Experts of a small language model.
Size: width 128, vocabulary 7624, 12.5M parameters.
Experts: 80 experts in each of 6 layers, 48 GeGLU neurons an expert, 4 picks a token, a softmax router, a shared expert of 128 neurons.
Training: a variant of SOAP for the experts, 309M tokens, 9427 steps.
Below are experts of layer 8 (counted from 0) of a mixture-of-experts language model. Rows are named router (the router's row for the expert), gate (a neuron's input weights, with its number), up (a neuron's input weights, with its number) and show model dimensions 0-127. Each number is 500 + 25 x the weight over its row's rms, rounded and kept within 0 to 999. Numbers have three digits each.
After each expert's rows: "mostly gets" lists some tokens that are sent to it at least half of the time; "comes after" lists some tokens at least twice as common just before its tokens as in all text. This comes from a sample of Wikipedia text that the model never trained on. Tokens count by the router's weight.

# expert 74
router:526491470464549518534530516465509455496514516526479509448511488504530472495487472461524495528499481483511539470471521529455527479481514539467481546526521500463532469506496464489476459500509494506487498505500497505535457479519477460475488532508506487542505496526480504506468478452483497530494445498501551497488479528512510540480522492501553499469491491499498502498515474502503444478539
gate9:458538458560493498487497476482480492501468461530531534490529503449497493518487449509501448494469480507523483514560535523553515474485499522528520479474510508545535483537517521528526491449538523494497496530462476504524489527478518501503500526470511506505488488520510493511517484486489486562466510488558514523503493479513479503472497542488483494521501513505517517496517454509510534522520
up9:505520480525473478505436506519513538468497492477537530507488496469496548512510472510511469478478525507528517502540471524520515505499502493489527501489488496525483558506513540522477526517482527487513499509523497472480511530485494492493431519492504513482548492530495470489493496458476466476542507476522510489531545484497398479475460521482497504505530514470520530507522516538474490472496
gate10:522510478498504497500568496485488500506438500533519576449521524514502456522513485527512491516474518525484480493493554539486491528507506495496479495497518532546553506505509531527490490478490485489478489490485463506504484509543484486474487489513479512488510493480544520510497501511465449529453478532476502553490463482522498504482527466484532486498465479507496457493551492477500477538527
up10:498448531515462504507434517508513491480551522497495459505498498483501554530460510503476515470527480504483534536492472461479488484503503529503537500511475495487475500488464505465502503503458522523476480482489521510505516503510497529513461509563528506533484452529518514514526528512495577519531499484524516473509532501461505488493454550510491479499546523503519499488460521518473516482488
mostly gets: "- • Total: ", "- Time zone: UTC+", "Population (", ") | −", "- • D", "- Elevation: "
comes after: " |", ")", "\n", " |  |", "% |", " ="

# expert 36
router:469465440494516537513506515499498474474511517465527483495533497478506473499486495512530483530462480476521498489513497482509536460538525464487479450479460467505474545500487527497443533506548534529526542510525520474511528537469494492479523488491527521478527549504482488475520461493478500473536471491501470468557520472501458515527505545498483515508497488482487499476482494491476466490506
gate1:536470459501531512527477568488521486522493526509528528439509520532542462519501533479478519488477485511495507493504474549476544498511538517498502501467502512519493517483501472466515438483496486476454472499505479490443500534497503529491510445491503521500495469533494505496465506474476546484498509508447493513471521485496495471507518488477582487499465500486491514493527522498496516516489
up1:519544501469454463488484482451513526530457500544480458524473535509481523502506494472485478506523539516489528506498488493502455484447488496550505535523497504517509514476483506512520500484489493495501537475468517501539472486511568501536494524535511489501473460459512520494504564505500496526514470506496535529473481535465534489503462504501476503489481512521511477528537451486532498528502
gate2:510546496427511498506488514510499552488504494517500484496499535553516460469492477502493502502501523503489464454546478469497506546470500492515448526509483548514502516538501487533511523481497475444477489477457524498522456525486503508464473483521480503517532462507497499485475485459472532524458489473482530508491495546500500509473500495453463480508510521449495533498520513501485496483541
up2:516542498566499509464464476527510538494484496523505510499537522517504510507562512517481552542517479529486483497462503506470526499445482516497571508528512503485527514490478526499533492494513498468480496488509530465514457503501506471500493480517539488522497483540458525537491521475535518524516515533514531528453506510517463515554516481500536499506498525528488464500459470509489513513502
mostly gets: " |  | ", " | +", "% | ", " September ", " | ", " May "
comes after: "0", "1", "3", "4", "2", "6"

# expert 76
router:522530496471492487536496495543513468473512504515480529501487458466512488523527538522542457471471483462504501484501465542533527471449543459501511558509522526490531490540518505490517488501508475514510528551477475541469494523476493476463552519481528490470509494538467496459500490489501454500470517513480481487523473518485516484532528502531498494494487489546501492486494511469534533499505
gate6:462514466500523504549492502485464486513518497495494497483466484528483489479503467544506447535542499447491492522472489480496465485505509452501492507484464463492503515454533457485437506516524497506502505504489487504486460510501521508496498525497519517493521514440484511507527506509471500521450495437491487514546509481490459529506510534503464538529512515514445445514527531503505532513494
up6:495482478519512472494524468504502471526504472530465543475539484493531527489529502488534465508497458454508512471496510495556569513480496511481470496488536472472513478509518493462449465505475437507508470521462450524503464516486487469498545487474480543488537540491513500474482529517495469484497545521516463475513503480498500492509524495472529536510483498508515506483499522467518504509528
gate7:511492527521519546455450478506484502446536477465536498472493547525479518506510500518490519528465496471516478513460522509464525542534485520464523478499508485466484473506531500537480502508560485468497522497487483495487454529497492515490483478532499555507539564474545496498520510500496521537525490538512513505485556514509481517491497538486533482509489509484521511474470502499503534526506
up7:504501499519481509526526512491496543465497488463514484494511498501501468476437514486462521498538514531483526535496474511449466522537504491511496492515505440512461526480449468505515511477465509474481478471517530471532530500510502527533437478503494481503494475491459506559486513480500524476527481487520486494506487482475478502487436532471502503515547546479498513517512502533491452472489
mostly gets: "|---|---|---|---", "\n", " was born", "| Preceded by", " age of ", " | Succeeded by"
comes after: " |", ")", " |  |", "==", ".", " |  |  |"

# expert 33
router:547462514506518489506494484438498503479497504510454498460468538495503513520474455481502510553514505471472517456475533539534515527512492484436492492512526479487488476461539475524524449495462513506481490486457539509526479471481513483514478505521482470554467508493497481520512495473511510531482458490499544514488505474481498519484513467491511494521531485535532520505519467501485452488520
gate9:532512455497537523523510506497495511455515522497506514473544501509510479440499502507515560495534486477495503493447534536541485493483479465458500482499524523504481500500512515521500476468482526485455505466476567493468486479458499482499500542486515481495504554492538488499501485501528472506534524538459499535495492510500512492550489518497499485547500524481527521436494548513492495517491
up9:494494464496492485514533489502560493521503499508511517499467480515502514489531459441511475496452530548481488550471575532551519464471513541501460495498509519464535516556507517519466474518487488491503492515517523485497502512517487474463529497504517487474477499495508493459544485518521490508501505521496498504483525497501527470435509447499444498524508492520484520473508513498517533484481
gate10:515528490523539451515507490512505488483505488509481512480511494493541465492495501515526496502554507523486507489552494500468522479533570514456502491497523518492492519464491462485460482485503564537504484484522512489526500517525481539524519525505515487525536493495504517533538466480509504506461469510500528542481504518522509481576482539499541490475490477493501513473521486436500463541490
up10:505477512528501494502497530556495537566490501489525511465511494518497505487525531472482496477478525475509475517506485507470452495498510517486482525496551539496493495481534525473506506518489510510478518552521466500469478462540498492477460464476455493513470451530463522504554482521515500481476513492522472499497493514440467497533521490513495505489516546449494502532538515464457514497480
mostly gets: "- Country:", "- Location", " north", "- Coordinates: ", " south", "- Website:"
comes after: "\n", "-", "\n\n", ";", "- M", ")"

# expert 59
router:474496521524509442535511469509499463489497542523559493522468478526478517481508504480471501532511465494512456497465526493489503530528472468515566477481466494456539482489516522494505478514491479464513496542461481502513497532493507481462501515534466485491503505514510494475507499511546550466546488484526517508485484497473492519483509457518455508502476494478482525492438507518493479524544
gate1:488525474515550462505541523517464495518487505533496519484504531488504476508582521449511471491501503451505471517482479530494506484526496482446532491457515537505531513489504522526494479501520485491498534511492538494477506512475510489520491511529477497478492491502468490533477492467499502531509526523509514524497525539485492498541458515536518481524403519454495479512475504489492489534529
up1:500553546472506490486537481466498508466472515499518472492536515498504523485429476478473505532537477477468528462525475457500487470526505488501501516560531495520480491461508459509486490492490456496478513495524487494485453482526461497485474506461524478524482520523510509507491515425486542499482449482546500514473540489502510505507540517503502534486498508508516474501497466507480487471515
gate2:528505500460524513458530526474521519520509511516493501492463494462457468563534500475461498478535532521473528495480500519491445527487557472518544503535504510518500547481457510527522501483501487503502481492445543488475515518475521511480516524474486477536501500491560491517488486497524499506471488535470509536540550474524511506496497517485504489529483512522486473472502515468536477517482
up2:503493492503461497509437496510503521463486489418488489525537538524509550501476512517545501503471491474502487527505516498486518466490493528439491479481483531512517469513525485427487503503517484490471508502537464462485497497517496475507468497517533507495490499504467498501486498519464515497487526475543426477489495485459508493492506544505517511455486482490509521517543479518466514459523
mostly gets: "018", "024", "019", "008", "013", "022"
comes after: "2", "1", "–", ", ", " in ", "| "

# expert 4
router:437507509551509508508575481516474540505528514471505471545480483487468541527519492501516478520489498527506475483535526502480471496495538460533530494492483499496522522467540473484502517508549531522519510446515472514498511509497495528483541478473514567509474527502533502505530483520483507501515505458531488491538526489475507519490529512536492488517500492490480498498497484454524533543472
gate1:496464479499511513529519536518484437475532496499524522462483529494480486478482475511548451485507519468472485495445468533502533523503514522477487530471535480505540528494501510534476493462473480468471515516480516531487503536507518533539511480474506512541551487499517474510512479459446486520467461466464535495478516484500480487459525500491522497475503470491521465517500488507484478524531
up1:516507508470486549529521486515472480519512471524506501465505502509500465490509510498483483499469528506527529499478468481506493472482536523497462483505448550475484486480502477545511555488485534515492525536524518483498488534511541502456500441497526500465497482551492507509468502510506510505465546507477482491506508549516500480525428521454513508489541500487508541514525531533482548483505
gate2:506481492483501506521516514506477516476468495523538507511472501507432471480489523500476539482499508497506443520499497557477486521476500513524531503490527537489524517506491485525488447486484469467472504493498563467483523500476524506531520498541527526537490505458523491524464493463492532532428509534516540519482524487514504537484499473505515497517546516500487517508479534443501539510512
up2:530518494467520493467500488460539495498459482502528505490468540561544496532493506488470480474458506500501548496515462480479531487499465489529536526532508510514461466523506488526542504502487480473489576528505469520477453473492546515483436525521478459541504466503510502499487493512508519533505512513499498526472484509509522458547502539502490513497476483508519506513511490522506476493490
mostly gets: "\" |", " | USA", " | DF", "% |", " | FW", "a |"
comes after: "\n", "2", "1", "0", "3", "4"

# expert 2
router:465502515512499474525534542436521481499547523502468505528551534518520483527501479482544532496542488484488506505504539521514495536495461485480475508494555463507483521547450460499465517492539476495514497490510517528511520502524470501485555483484474467524497506505496509512529501426502478465481520483478508495539506538530527520488497489499502506485507487483541498486525508489501446481486
gate1:533512476467520469514503520480516493492485510533550499495489533510484546484518520528497541518472542508486467533486527508507528474518478485502485562485504538494514499504473509518543509475500465499473492508497479486516487546499495529504553453519516526536478508437525457427498540475507485494480488458510494523501543510510519479483482508489476517516452542518488540535482497484496491515489
up1:509480499514475456493485449501533499502506470482504497520532424495488510481477482494545488452523470531490499483535533498464564483470479490523515462497512483497501512523452473499489532497489463529488470494513494521497510452537487469466539490449471464511509491506514506461476541455473483495514497475487511492512490513455507542501482500472533518477493485518503520519476508499530486465456
gate2:514501490484498471512537482465472451507472553485506511469493530502507509535525492494491498513470479471526497495457491523470498481462481511513481533504531509506559477484518459521508503474570532503477529475500498554523492500529456504548502483478466488510462473497520523521534537483469488507467483473455539531484510490470506493536473454484488507513460503530499495540508526473511482511507
up2:489466509499533515521491485465507490484469456478497493492482525446513516535508479457509481531469498488508506479565494479526495479520504516498496471511472529510525496499517523482497471523505448517535467534534501481543537461505526480489498549464526480505514488473516517509488496489480521510484473531473506478490475541498506532448491513488454507513523504557487520485508466481416533505510
mostly gets: "′", " \\", ") | −", "\\", "} (", " | X"
comes after: " | ", "0", "3", "; ", "1", "2"

# expert 70
router:503527506536499497464464505535468556486530518503498523513511533502514497522492491489500531531528517468475501456541509498483510552506519531534497521535506511519479534523474526516535542517510493510512487527492491472465479492542523499458500484504478529508518445504575502480506501513497469502491530534507506507470550517540502467533488533545507513480493459503455521477484512521539503490535
gate1:518507524496481487508495506515552540472525519496499552525501600541492478520521505489469478446520518462470467456482517518503509480515505506500494489506555483511523504483492468528535487483494531490489528489498481479476481492542457528517516500511477502526469527490526526522544502497452497499516522493488513517484516534512549451479504537513497480482507476517535505468539511512521523525509
up1:509445482483501534535493527501538465526480473508486482489515518487503516497489505535518480488523470530501522525497496458501535534537479479509467461519440565496523455478502486476491502492539519498491442489490518502486541516478540470517489443506495499488511500506483479454464483508550502477509502481527467471528494481488432510516490482525497522508509486491495486466466501498486541498538
gate2:541492470481513493485464488520473525461517469530503531502522467487486429487473500560523530474503521485487459495459535498498476519514478486514464479498496473532526494556499480538501503456516471505466507517462525491465470482514489502495502519508483517532549478509553502503513513495475496525539529518479472505495510501477479540481481526523501506473476477542551495511493486492509511455547
up2:508472504514511455495515504505518478450460512483476518522486511495511514508470468507502462523528468499492537506501490519489502513506468509510561474525500558466501507417501494481516474507476475507488459536522481533492492515470493489494530498469563483461467522475492485498470526513521521419472510475504480499491491498462502528520513492467504500509513490548483508492539472523478486492548
mostly gets: " \"", " | \"", ", \"", " as \"", " \"The", " \"S"
comes after: "\n\n", "\n", ".", ").", " | \"", "s."

# expert 28
router:465513514505447521567501476507490464512540523510526494533510518526531523479473478549547500485502454484496474517510524528486520574481506508531486537519490498526527537497519502517510542514468498471480476526511446502492505535509455507477461519529487504489504502475508471471494482518499528465514469452510488486511503518462521514492497528504489502539513456459502523495464468501527509486480
gate1:522496498483486494533480499529467475474501517536483512490518518484538489518513516515506564496525522489479515486489495520491498510511510467500421521541522522476561448513507482502527494498467489505443473509487522514509454497525459516482517504455503485497493452533510511502466475461532511486463519496477506484487547521517469515498513472514567490474495507511470521476510501507467514488559
up1:493481503500536521484516548485495495465524525515536474488541470488477534504478493468449478566538542553504489527530480475504465496539493481496516476507492469517453516537514510522496531474523543475509537508511489514496491518474483518532472500513509465505542496510454511527484495514503537532492483435534543472525471525516491523515500486507482477509529512498501487484495487492532448519499
gate2:505584471510521505508513529509500528460508486476493506483487500524480516466505508551450494512494530453505459500462513509508498504500503493534486428508488472499522507505507479497523500496526499474503502514505502481486418503507507508560493453500527527495514528478490534526540549486498497520431494475502505518532489490477458455522536517491525487504488494466499480521534479490508492504520
up2:518539524494473547520496525484539486488513554530483478509514557472501525565456510514500500505512499493510521477470498518482498503507508489514522490535517526476508482492513495498504504501515545507468506510479488485453507526506557522490519526533485486495477460527516507471452483468536571496478515501484498505477443517512478541513500476511543530464482503486509564500488496539508508536499
mostly gets: "2", "\" |", "с", " |  | Swing", "1", "3"
comes after: " | ", "| ", ", ", " ", " in ", " ("

# expert 73
router:492487496519468494504483480495493489497562459516508496485491524468470480489486507488510539501516475459492480450499546538506535516478469468461497502523492509463492525519518480550456511508481458495512517517502553449492451498553468475470529511488461518523525532512500489524504506520500450494526508490539514490475490500551498477534492476499490503514462502486539518478494544518459481472516
gate1:514513485513517477542510532480519511545506495507521508480494506444485476463489499500504488458500547526477524512547502499522541497471521463504509444478512515451535461515493466528508508471451519470488467495524492478476517556501545505482493489506502525498469502499512478512563509498444499495496514518511497536498456468522523535507518465504493482475506479515496505478485420490522508495490
up1:510497519472475476491491503505517452477505504490496491506496503496498507488459506489500475526487475467519474512484488464522498549504466497582487516467460494492486479506472517468431470507527524501489531471490462537502507504479457508483501501509513485560525496472457538489479480494516506482488493518500508497548500563467472491478533502489524502551549529518454500525487473466478487518469
gate2:524475471515529473524485483501494503443520507446512509470482506510482512509525497525442461496494476516483512507515526539485542519493538485493472517475494471481514501501542513465466507481482535472477489466514506529479500514490498536507538493507544539526519475511495513493495506541477527502479510479566511503493459477490513547432542533491478511490505459484480493499485442475521532493524
up2:516530480481541488448490503497477544483509551431494504497463525518463501509528503518496486526496516437497489496515481501528504481480503450540468520503506507497523455487511514507520477497535525482521542474491531491474510492517497495511564468501492528549513500498461513523539461512488491551497534504523506489507491555499535468475511468530490510437477490503512525497488477519476498499500
mostly gets: " | C", " | B", " | S", " | M", " | D", " | W"
comes after: "\n", "\n\n", "===", "==", "====", ") |"

# expert 46
router:480474488469499445558523516451479491514486521456536538520523523514482513490486451503516527464473495479533466497538492529519525505535498486515500511475525465516516448512527465507524472497535522495499504510507506495500508478554479482516507474478528486480500519475494517496532484513510492483520466460533516484497456540468534520466455533502490503458502516475482538513540493484473530472472
gate1:512466479515516526486455545521486539477485533493486462502452517501523519521526516488496502481476496521489511527449468512471508509474534531470506483507502534527486515514489559520507469524500492470495529505506452502474498522452514542467479536524495562493476514488519514470466540469455462532487473517475516524499489503528498480527503486493521485526512521497479474475496502491504555537547
up1:525544521509453494483507448504508497534520473525483565475485504499482482505508530515493483520548562481471506495509510493485463505480521540498496500523490524505467524467461512520477539476486516505487519486485542510491507508501457514519502522516463482542533466529506470528498498507502521500491517538501484513519530464517476466515516472472489492500486517538524466519544489522516408507476
gate2:544433512507539547472496498460559495505510461476480465501466536465463468531479489519484462452494545450502487508494475485485497527521509500482526502536524508497481499482489520539471515476479479521490495483524515484423516516498514508504494491506516511526510499556485513502500494475467504544517543505482479502486513511507473469507500518492543514476454491503543495460500489528479491511513
up2:484481509490485490532516469474487500490500508477521505531495556515485515492453480493517522463512495506538464486518518543519520520521526483468539539523534473466511492534519487466533480516544541482481535529476517497480529477538486468524482511496527482497502510520510538469531460512509520494500493483502513490480456534470517537452447534529489502474525538457520530458499464477506510480475
mostly gets: "53", "57", "0", "62", "63", "36"
comes after: " | ", ".", "; ", " ", "–", " ("

# expert 47
router:560484486514523490492507492554456499489496514539524492526537583453516536474522527497495528491522517538455513520524486524471522540522547525485534497520506468496521533474542509453546496498499515493523521496498516481526495526459520520543493510484501485509531478515479485530464526522528493510514498514475472523491506485475530488517475537502521500494496474499511469481482508514476546510529
gate0:478485483505497502490485498504487490469502480491534528495464503458491514474491493557521449506487452481519503535460502525488494522548464490497510503490551502482541499528468518528476485491480503459517509472489547450458485499481468509492520531476530536511493478496479490522447446473507507525501474475556501475508490496507501557489510430477519507525504459470521522488501502503491524509525
up0:498530514490475513491490524483524522522469512557468485497485525525496476495444480491491464477575486508527485484504487456533512496523487515506493486473486521547471526507501496500492480498511447501465484498481473547451524537508506481490493536522474494505483490515503561511522536501487480492501510515495488537505481498502494457480473515540464495510519566518467508511509491553507442515464
gate1:462530501463492499500519470505513495468499481496514507493503531485504469487512520511510515484522509495512492427459508494523483523493501554547434479517493526478571508495467515560513553491528488499495476512471471507498486497507524509473486521511488536497505488519569483499530506501528463509493488491467525530482524476501453464516511471548509483538487503496469496527471534516543492490510
up1:482525510471491497490513505471484505481540484482514508489487485493456480525497469494512467492473454492525492464449498459554468521504512508499479540460479540454463495531453505526467483510525474515475491496489496510489452478509447523493497499549477518465491540507543446504493505477515522521485478499446538523520488506502489550523554478517472493510495509504476497506467481462494484514506
mostly gets: " when", "In ", " before", " In ", ", where", " while"
comes after: " to", ".", ",", "\n\n", " He", " and"

# expert 12
router:496449514527480495499483471495528500456482457494513544528491481483484484499506453479527515475515499496509503496479485531486488512508494519484473436534514487499508515479524464556516508495511484519508478484521505506524495519460470477475498545481462475484549474525548460488494506482481448546494507539507521516505536520497520509490537551547474496535510439496484460480499481517479494467516
gate0:504486469533515454486525523507476481451508489512514532487468497492474480535497469483500487513538509487503455541525527511467471535496519505471490476517517469510524568553525482526472489533498541504463471493520508434462485514484470506472532484492464519510502486517534469506491488469492503521518512468462530499520517474475484473464490525511508533505492481510493467468525454485503466525535
up0:507501495502505495492488463504493460470464543538466497488498494519509455506486483434506495480498538460519455510526490516474467499508485542486505482504470494479479520531520470537484501536486497491446476479516522487458512471482540523519511502502468498477494544583480520502500515509460492497537508534473529488481490502498537481499527495470497519481514487486553491507550464521501478544523
gate1:520521485489514504534521532445502474464476477471506473495471439490531495477479535522475513521548539504509491541506494525493472500461480476513542496501508497547523504518484511481495519496474545485457506535481506529484457528513494500486490568491485494502489426485500484504524533480477498540471525522533471515495494475464484498486484538483511498486527529479493487487558509539509491514517
up1:491480513540455490476479525539455509521504518521493452489474510510492536460499541504495483474491451474495473500488486489513525523487537525548545506491476510504519509478519533498515553506481491459511521522502469495508514504497532500507455530520529540430492507485506541519481500532487507447487497475525487476499491486489532502493489510472510484501582505475494481474502482468474546536506
mostly gets: "|", "| C", "| Total", "|  |", "|---|---|---|---", "| Party"
comes after: "\n", "\n\n", "0", " |", "|", "|  |"

# expert 49
router:482475492501457498502479498492459516440545498515491485524499540468473519460527503532524478488509487512534508502512531452502538510508494459496505498486496460480506538478473497487482538496554485488531529521527520464536483467498486457490510533456490492526485526461522513521535522498518463468512521472498509504573500520530502517493453495491543498553511498484549504505500531498484500488513
gate1:519526499511531506524491506480536523470489491486493509495521508505490514523456533509468505507532533534471498488483503518542494542497513525479479515481543507526502488468498474494514483489540486474464459435514481543510503506471502508530466524484536515503484487530525512517465525466500489518470504506415491546500515480480506456487491492510533464518518474527526455481474442484545481517523
up1:521497499508475522526491465490532528488545522524489486496491504527494544480463526463497511490535479475541487506491522486502522539508464505483497539486534508551484493474500484484519517502534459496507491506494476483503515463483484457475508518465460498485473570481534427526476525466497495500488522487504479512556490546492516470508499505475533481511566451515502478511512463514506502477481
gate2:502506501476512479531541512467438506514468504512513518484470494522482459490546512502507520484510527475499436507473500516519488490477515489480521489527497528466532509520506498471504493480481546466481526464514470472521470527523520521477462525523532492511526525508510565519526503456487506503464505528476525526448496454503482504475530487498475480562499471513519482523496532470499461544492
up2:501505474448526518507512487487426506488461494523488472503463512540534495501466497502513462507515509495470502518524468518526536475477509493489495459479472520459496489525478491469451472489506462502507535477489477500519525467528530520499513522496541488495502476510446527513489460476513508497574493495531498458500451502465509467503490458519499507499520479486511467482517536504504431505502
mostly gets: " | .", " | MF", " Win | ", " ft", " | X", "|---|---|---|---"
comes after: " |", "1", "3", "2", "4", "0"

# expert 26
router:514526455503521519475473465515509506489541487515450544510511507523513484462505469468535451501529519503503521533479523518524472490515534522481491529529483441465511500473504505514489503503541497508519524521521452499472478468493466467463499499507506517484505518499477494521513500504527463467502485505456484507471512509512441469535491485487496514496451562531463485462459473536527496489476
gate1:537476489511514505506505529484519529505466478471533514440539514481513499503505533446497504459516533507472477493475508496499490506491511479508542460431509500495466447479530484507508467471527518483511483471454504477507495503492538518504517499529495538503559515501537529518484467449481545555483501514521486498503468450500534468539520499506485473516524491488527516485517507500481489530477
up1:505519475474487531497489503509530517515526508476477530474507504553495496467501490413508492515553536536495504491469515508466506484528527548503493511498493469456436507460517497508483488492498501497518495514486489444510505498514523473451458476517500498493521480519472496539511549506557517475486498529504472473449524498514477472538492486519498493484485552488463518470499516500518488471475
gate2:525475523512539523499497507494485522445495462473507469495494511487489487535469476503491500429484497497548519505447477513467498524447526498461547534471527480499533518488483508544525498515528510517484556506496496490512458540511530513525543520544523449488493481510510468507501472489478496499492548508495541496520522532487506471534519504513506511539517481502467487534504502513465518533499
up2:507526531522508533478517478492513511498500473491525476496472526462468479550492503524469529520536512533488513445493489501476508525523502450504492535502521526532485516502535521504570558494508522527520528495502555479468527487484508525502475496476491487478492551496499438473511507500490508486514532508537542510525502453502554527479513515515512497549504465522506472518492528517514519462489
mostly gets: "\n\n", "==", " ==", " career==", " | Succeeded by", "| Preceded by"
comes after: ".", " |", " =", ")", "==", "\n\n"

# expert 31
router:493485524515484537460517511483526540518479481484474493477478480497516470544503528465506500494546481489511537468511501491543503485533514508453526454541520475464477487489520547454490502498502491513522499505471524492488452455467493519472489530466533515533501518511473486488457482449534520504529522490531493496497540472524529478560484534519519504480512517507488503492477474520519520446517
gate1:521534477455529480500496497549481495485481456532491502504474529521493531493527489508502503524513534512491519505490532493501468514476470521530525520530510518501524473533459467513524466505454453506479469486489483511520528530513518517513513522526489549513485528491523549485469484502482525482523515529497504503495467539512556502488513464466573510525499481480482526511518525536457563494521
up1:476508503527504494454488485486496538485459500495476519520486521497486456558560534464517470534488488495513549467495512460482509487492535532488546505538507481490483487518472536460572533526528516483543487495482477500480515498468504510479522498497485500501510487489499532483508468510512536493517482491533456483502512500533542502498475527491506517513502465480415468470481504490513508483491
gate2:513538525468555454482515525488484518471457488542520486515512522457503531513529510511513487539501519471485511516445479457492517531538479509543506549519450492541523477517504491490492523504487488494489522503453511513470536493501494495515484540505471482482477494481573488511511532489489474521543440493481501512470501509502484463515504483525486500494514465518513516512456513498534462526502
up2:491509511470505469478471476549478483478507544475469528543476493524482534516495439499486514529522468487487497501434475509495494512501497507494514520558525517513511478503489506490499488481482503504475511464462532466468487522492496531516515477517460492455484472528483507526549476517511528463460530510506451478492480492510485536448508495472466505526472526511538549538494520495497524526527
mostly gets: "==", "| ", "===", " ==", "- ", " (born "
comes after: "\n", "\n\n", " =", ")", "==See also==", "ations"

# expert 8
router:464523518511492498502540488534472485521511518501505524528527489520471488468538479476532482517560498478494495475542492542469533476509476489514536519478533473490514483464510481471495525510477478469478495537490508516448508483483495501515477484460516476503475463450527497472511488525496505494491530517479558491543502457486510524493507526478506517497473464548461481460495536448531484543508
gate1:516494494515532503510544521530478503481502475532531517480507517526495439484524501484465522466489523513469456503487528499503485526477487489472536523503419487498483503546509471476465453497491482463443521487487491547476519483510467510458506554480507518508521518494527552538518507481491490492486525530519483531524513506504474522497525533539493491473453521472488479524469499492496468514488
up1:478516513563485496502557552489493469486486494471499505519492526538473461478504502487513540467503505466490463458531524505553541513507474509497530532530497479484520533487511491510528489486512532523457514509460500484470494496512460481531467473487492479465479489520514532521502507508527529476564490523495543475513457485504453485479492550511498511538453482486481496529486491496496487527516
gate2:501476501519503502491482534467501515499487468521536544516509484546512495502474504479479509468514538445501495492500459507506439505513497504504482451525539473478521524521475484524491489488521495472504500465478502470495481522526522522468493509492490502520483493460498466541519479480451471519493555470503465540559450498510497513475540484458483474527510558474503485483504503474545497517537
up2:516513502481476508539462509484511542488442518496439464505533512475538501491487499500480477468497485562503497543476513457488538512481529531483511450484448498519471508489509541462484488514463479506500517522510515524511515520473491463556511497510499485496509494494462520470524461527492455492528492539453498500487491482498521502476461511513497488502504514492512480510523444464467520458477
mostly gets: " over", " under", " than", " during", "_{", "During"
comes after: "| ", "\n", "2", "1", ")", " |"

# expert 55
router:456542448493542464507527514489541462522487542470524472524527491551493485523470513461452528485526502494509503522517505495490513492545478472528536507479492496524542487519497478473515483492514495503504496516485461483472516522505532488508456488515513490450469480501501524487517542452529545493541458496498509481465458564464485503492481511509498503469474519493472512509475521508478525492497
gate1:483513497511465495475516490501508505469552501463517486497487514469503507536462476507491492504466530542509485575436505515525496508505541487505456495494511516541495521495511517544488532489487528508502525491488475474492465560488538528504475505477495533487495495484474525505517540487493463512472514498489480535540555480510475454538510524483520493519524532478508469504508519526544533529459
up1:535518518471489535459511490448532479530522467503481528505534529494523427530509497510498484495513577510472524475509470496467491454509539512494514483484493497512499480488479491466498494492484481537542535497494477525480503508526474491539494497474512493498505467505521512519499483534489505544473556526480497508496501506488516495494437544496516506457489498531497495503562490545541483483474
gate2:496482472479504535517493498493510499504542480530475507473505462493488460563548480511499501476523508502492538449524499485487485472483490491501499484503484521506490531558453469476478499480457495493450517438499536473451503475496495507506490528516510525517469470526535510500468507470507490489487483551470569510501476495505479517494517520488494477532526464566475473464492489504486494497487
up2:523495547469483487492510503457475531460472501460491521535511569487497542503474478527513492515483507499503490515477485525494518542477508522478491486553504476493472471448534504518499488515559517502524470493516495512536529483515492502511528492445548499511479507451487493491559495494509504505455519493502431495537500521516548477490495490495498509506514485471516518530555477520492517488504
mostly gets: " million", "000", "85", "80", "94", "500"
comes after: "1", "2", " ", "–", ".", " | "